{"d_shared_expert": 128, "moe_layers": [1, 2, 3, 4, 5, 6, 7, 8, 9, 10], "router_bias": true, "init_std_router": 0.0131, "batch_tokens": 32768, "max_steps": 8573}
Below are experts of layer 3 (counted from 0) of a mixture-of-experts language model. Rows are named router (the router's row for the expert), down (a neuron's output weights, with its number) and show model dimensions 0-223. Each number is 128 + 24 x the weight over its row's rms, rounded and kept within 0 to 255.
After each expert's rows: a language model's description of what the expert responds to. This comes from a sample of Wikipedia text that the model never trained on.

# expert 47
router [ 98 110 110 111  87 141  87 101 124 153 119 125 145 162 144 153 123 119  72 125 118 119  85 129 145 120 108 109 104 129 145  78 112 125 162 104 168 134 142  91 150 174 111 112 130  96 147  10 117 117 115 131 167 114 127  98 107  70 121 166  97 141 127  99 139 118 158 126 115 185  86 104 156 168 119 162 141 111 101 127 139 115 127 131 133  87 139  66 143  92 115 151 124 109 125 146 125 111 148 127 129 123 122 134  90 107  66 141 135 147 132 102 116 125 114 146 106 137  84 139 149 148 132 124 127 139 107 132 110 155 137  96 152 111 140 158 124 122 125 111 151 133 157  96 118 131 157 153 121 143 121 153 163 142 132 141 133 117 109 132 129 168 136 125 152 136 107 144 116 123 152 152 131 147 148  94 109 166 117 147  88 131 139 146 124 125 150 129 117 127 147 158  99 126 148 144 106 108 128 171 111 108 131  68 120 127 127 139 145 168 149 151 177 158 106 150 112 111 103 166 122 150 138 113]
down0 [103 108 134  60 158 140 109 109 137 110 143 182 109 161 145 143 127 155 125 118 130 152 109 136  99 150 137 118 143 120 136 138 142 119 103 141 138 121 137 135 125 101 136 110 118 146 144 161 123 130 136 165 153  80  90 107 155  88 114  89 125 107 109 125 103  99 135 139 137 144 154 166 106 123 141 112 108 105 137 136 121 102  73 124 130  99 120 156 104 155 106  88 155 116 154 133 121 136  80 136 133 131 114 106 126 143 167  99 143 118 119  72 114  90 162 154 116  86 140 169  92  87 176  82 126 140 109  92 129 111 158 109 182  89 158 147 141 113 125 110 114 125 151 110 132 148 135 186 143  71 151 127 140 122 131 116 124 101 141  88 133 105 137  91 135 187 139  99 166 139 131 101  52  98 152 121 125 144 145  94 174 102 132 111 160 126 115 115 155 123 136 132 133 150 126 158 116 148 146 124 154 125 149 117 121 136 152 137 127 143 117 152 113 167 124  79 145 145  91 133 140 125 122 109]
What it handles: The article a or an before a noun phrase, as in "has a population", "is a Monegasque", plus one, two, first, several.

# expert 36
router [149 117 125 120 138 123 131 133 130 141 138 142 123 124 133 100 135 115  90 154 113 108 118  55 123 111 137  80 150 122 114 134 122 109 137 128  99 132  57 116 135 112 132 144 132  91 183 111 159 119 122 141  82 134 118 132 118  80 121 125 148 135 120 132 153 102 178  87 115  48 150 159 131 133 119 127  99 126 170 142 135 105 127 108 120 141 132 176 131  45 113 147 136 112 103 100 121 128  75 131 131 111  74 123 105 153 179 113 111 120  47 121 124  99 104 119 119 116 125 118 169 115 124 185 115 137 142 135  91 126 126 143 128 143 164 144 136 146 122 138 134 124 114 126 134 119 115 100 125 111 112 109  88  93 123 160 127 125  95 126 139 108 126 145 123 175 161  76 148 124 133 139 109 131 128 108 134 198 137 107 132 126 140 155 125 151 119 136 110 122 116 130 143 112 130 118 129 134 128 152 162 125 124 143 169 134 141 136 179  91 102 129 166 103 121 131 158 131 112  82  95 141 131 146]
down0 [115 143 149 143  97 112 161  93 108  99 110  97  89 148 144 154 104 123 104 115 124 148 127  96  85 171 116 173 163  97 103 165  97 134 112 152 135 134 132 143 130 143 155 136 125 116 100 117 125 160 169 146 154 160  92 125 144 130 125 121 130 122 140  98 123  95 119 126 121 117 105 111 145 119 110 147 154  89 125  97 149 136 117 137 167 105  99 102 129 126 108 132 111 141 148 109 105 128 114 105 145 154 109 159 162 185 120 111 130 101 149 131 147 167 133 141 150 126 156 106  89 156 116  96 174 140  81 119 120 182 113 136  99 133 128 138  73 165 155 181 136 147 134 136 122 161 159 134 104 139 134 122 162 160 139  98 138 140 103 108  90  88 117 139 121 124 160 159  94 160 167 134 128 123  93 116 122 165 154 164 171  95 120  97 113 146  97 152 102 120 137 122 176 106 141 126 130 130 136 140 104  94 172 138 155 148 119  90 155 148 136 140 133 147 184 123 153 152 128 121 165 153 154  86]
What it handles: Inner word syllables such as op, ge, ech, che, ph after a consonant, as in flip-top, Puretech, oocyte, generates.

# expert 45
router [126 128 125 113 149 123 122 163 135  67 104 139 119 126 124 168 119 135 116 142 125 127 131  96 105 174 111 115 120 120 109 143 119 115  84 157 140 147 130 123 129 127 128 156 138 133  43 164  86 121 128 151 147 134 133 134 131  94 136 125 142 129 127 110 114 126 128 133 138 140 150 145 125 104 160 114  45 126 102 112 127 105 112 136 187 118 118  87 118 152 139 141 143 120 145 163  69 111 131 128 129 109 116 149 149 163 129 129 117 138 125 139 116  72 140 101 104 123 131  93 101 133  89 116 141 144 137 116 109  82 129 130 126 134 132 140 132 129 148 130 140 128 122 156 142 135  87 167 137 135 118  90 168 141 102 105 128 147 111 129 122 149 142 159 127  88 105 166 140 158 135 114 110 110 142 104 120 107 114  96 182 204 108  72 145 125 131 136 136 183 174 139 154 158 127 115 112 148 129 159 150 129 110 182 123 129 120 164 109 117 146 138  68 136 141 177 147 102 133  68 164 123 131 118]
down0 [103 136 117 150 128 135 130 120  87 111 118 139 101 142 124 159 124 177 128 145 158 135 146 131 191 119 138 140 129 108 109 152 106 136 150 152 119 123 100 141 132 117 105 126 131 136 100 140 114 129  95 115 109  92  71 154 117 123  90 135 112 112 115 126 118 105 125 161 135  70 105 147 181 125  86 100 121 121 154 145 124 122 155 119 127 148 153 151 109 112 110 112  93 120 133 175 158  96 131 106 105 122 135 106  98 151  89 138 135 117 168 124 138 157 107 102 145  89 145  92 137 139 145 153  88 130 128 141 102 141 126 103 179 103 164  82 106 131  90  93  96 169 137 145 116 159 116 130 124 177 146 136 101 120 153 152 130 124 141 115 121  92 136 117 133 116 150 127 146 123 157 133 127 163  92 106 133  94 149 166 117 134 142 141 135 175 142 135 188 106  87 109 135 138 101 125 124  97  61 138  90 139 167 205 138 128 136 157 138 149 102 131 129 140 130 156 157  94 131 102  94 163 122  98]
What it handles: Final pieces like un, en, in, er closing foreign surnames and words, plus month names, such as Haltt-un-en, ols-un, Zan-jan.

# expert 21
router [132 127 124 115 142 125 123 165  87 121 130 158 113 120  98 115 142 125 177 128 154 114 171  97 134 139 118 107 120 129 119 192 123 119 142 108 176 128 104  90 152  48 119 135 135 150 130 134 199 131 108 136 116 114 152 157 145 134 132 130 146  91 136 130 187 130 114 133  98  90 171 102 127 124 121 124 104 125 112 125 132  84 117 110 145 125 128 159  48 102 144 147 117 161 139 102 125 175  82 116 136 104 123 147 176 140 120 117 120 140 136 140 117 109 135 104 116 134 148 124 129 149 143 131  80 133 108 133 136 126 148 132 126 130 126 132 112 114 132 119 115 134 111 164 144 141  73 104 113 109 134 155 103 106 137 119 137 109 173 125 135 117 118 148 111 138 123 135 101 140 138 134 182 107 100 121 129  65 122 109 102 129 122  59 106 119 142 114  80 115 144 121 138 138 128 141 121 109 125  61 160 117 110 120 176 135 131 153 149 100 135 141  46 117 130 175 132 118 105 154 136 129 132 140]
down2 [129 143 124 136 152 145 126 133 157 112 175  93 134 151 124  31 129 110 117 129 105 140 123  89  76 133 111 125 151 144 168 145 103 140 121 133 179 170 111 139 122 146 142 159 127 143 132 114 119 119 125 139  62 141 127 131 176 153  92 137 109 115 145 123 134 148 150 150 126  87 116 150 161 136 120 129 133 122 142 117 135 156 146 127 103 166  98 135 101 138 146 142 128 161 112 126 132  89 132 144 141 135  97 126 139 139 163  92 128 147 116 132 102  78 113  89 136 134 159 147 159 128 113 138 159 120 133  95 126  89  95 112 142 145 125 122 139 133 113 132 141  88 100 117  98 152 155  83 109 132 144  94 148 119 158 104 155 114 143  98 156 143 126 144 139 113 108 135 118  72 119 118 144 138 156 115 107  93 107  78 150  69 131  92 122 111 122 159 105  81  99  94 154 131 119 111 125  99 132 180 145 162 112 102 149 148 119 106 151 162 106 118 158 107 135 122 112 188 132 113 127 122  68 125]
What it handles: Short vowel or syllable pieces inside non-English names, often South Asian, African or Spanish, such as Milyam-u, Tokim-ar-u, Tab-u.

# expert 63
router [145 147 140 116 137 124 116 136 124 126 129 158 116 131 108 162 119 124 144 126 176 135 144 163  99 137 125 153 143 108  96 122 138 121 167 152 102 142 158 165 144 142 119 103 144 185 149 161  92 136 129 120 139 111 129 134 119 109 118 104 149 128 119 139 126 131 101  73 133 155  92 111 131 151 101  88 255 128 130 117 110 120 131 139 119 137 125  96 164 182 122 109 131 180 118 165 112 157 120 127 147 140 140 148 127 121 155 126 143 141 129 112 123 107 101 182 121 125 114  76 165 124 123 114 100 126 137 150 148 110 115 126 119 140 133  95 110 125 131 150 122 136 114 107 130 114 123 127 127 164 115 116  92 159 142 152 138 130 103 130 152 105 142 131  83 182 121 138 130 130 135 138 120 159 144 141 120 115 131 138 115 116 133 214 159 149 127 132 176 124 102 120  95 115 115 116 160 145 126  42 123 149 135 104 162 121 117 104 113 127 124 149 125  78 111 105 114 142 135 128 154  94 100 136]
down0 [119  78 194 142  96  89 123 109 144 137  86 145  62 131 129 111 126 115 171 138 128 106  97  91 101 126 139 130 120  93 111 145 113 153 146 113 138 168 177 170 127 122 107 141 133 125 153 133 128 152  83 106 137 113 140 137 128 121 101 103 150 114 120 134 150 126  85 140 143 135 140 143 169 163  88 165  89 154 164 125 130 134 119 120 130 129 159  97 149 102 143 103  84 147 147 111 125 116 105 131 115 119 133 124 113 141  97 126 122 134 136 102 134 119 129  89 129  83 129 123 116 116 140 112 153 137 134 133 122  98  82  77 156 147 181 132 127 118 128 140 106 110 135 135 111 113 140  83 140 141  92 118 150 160 139 129  96  94 122 117 114 139 134  99 109 165 127 147  96 140 134 132 115 152 143  95 109 114  85 129 116 173 119 136 131 136 111 126  84 145 144  91 127 151 112  92 127 178  89 155 120 131 120 122  93 171  66 167 103 108 111 104 122  86 113 103 113 178  91 158 115  83 125 110]
What it handles: Sentence-opening words like After, When, With, heading words, and word pieces after Be- or Se-, such as Be-it, Ev-ents.

# expert 57
router [110 155 170 147 135 112 149 148 112  66  88 139 136 178 135 127 106 151  78 126 151 146 168  97 161 104 148 135 116 147 194 113 114 151 112 168  75 146 159 108 156 138 127 164 107 100 124 107 163 125 117 127 163 124 151 172 112 113 109 160 133 167 145 118 139 147 155 158 151  95 126 189 118  60 146 131 125 130  82 150 159 115 153  99 145 112 128 135 145 122 120 123 149 113 116 109 154 122 150  87 121 102 131 132 136 124 118 181  86 144 144  99 121 133 115 153 110 166 176 127  98 153 110  69 108 134 139  98 167 100 135 112 108 136 111 110 128 134 164 106 116 163 148 130 154 114 102 163 116 140 107 144 114 131 111 156 154 115 129 135  97 143 137  97 111 117 144 133 121 154 138  74 137 127 120 134 119 125 106 135 160 121 130 116 134  86 132 159 121 138 136 119 155 133 146 169 117 121 135 129 117 119 116 181 115 159 154 155  95 125 137 162 160 148 162 143 110 107 136 133 146 122  98 135]
down0 [119 124 127 148 131  97 107 152 154 119  60 140 121  82 163 123 128 154 131 113 126 124 105 164 123 123 149 130 130  92 141 172 105 151 101 143 138 142 154  99 131 116 105 144  98  78 128  69 134 131 164  86 126  93 117 104 134 117 118 119 147 123 132 159 149 147 137 176 124 113 136  68 130  82 100 135 136 111 165 144 137 172 110 142 109 161  98 105 102 149 110 129 137 143 103 114  79 114 120 139 138 136 141 170 121 149 131 119 109  79  80 134 101 123 131 154 126  95 151 134  91 104 151 107  90 119 154 192 141 132 121 136 143 125 130 104 146 138 120 113 128  83 131 140 100 103 139 112 155 142  99 121 110 122 151 120 127 148 170  96 150 133 144 105 139 141 100 135 154 142  97 138  82 135  44 134  99 113 117 129 125 148 102 151 124 122 137 157 137 170 104 108 142 145 150  95 114 136 173 133 111 183 134 155 114 111 142 120  79 147 118 112 124 141 145 182 150 109 139 120 103 134 136 136]
What it handles: En dashes, hyphens, slashes and symbols between numbers in year spans, scores and tables, as in 1823–1829, W 95–74, 1974/1975.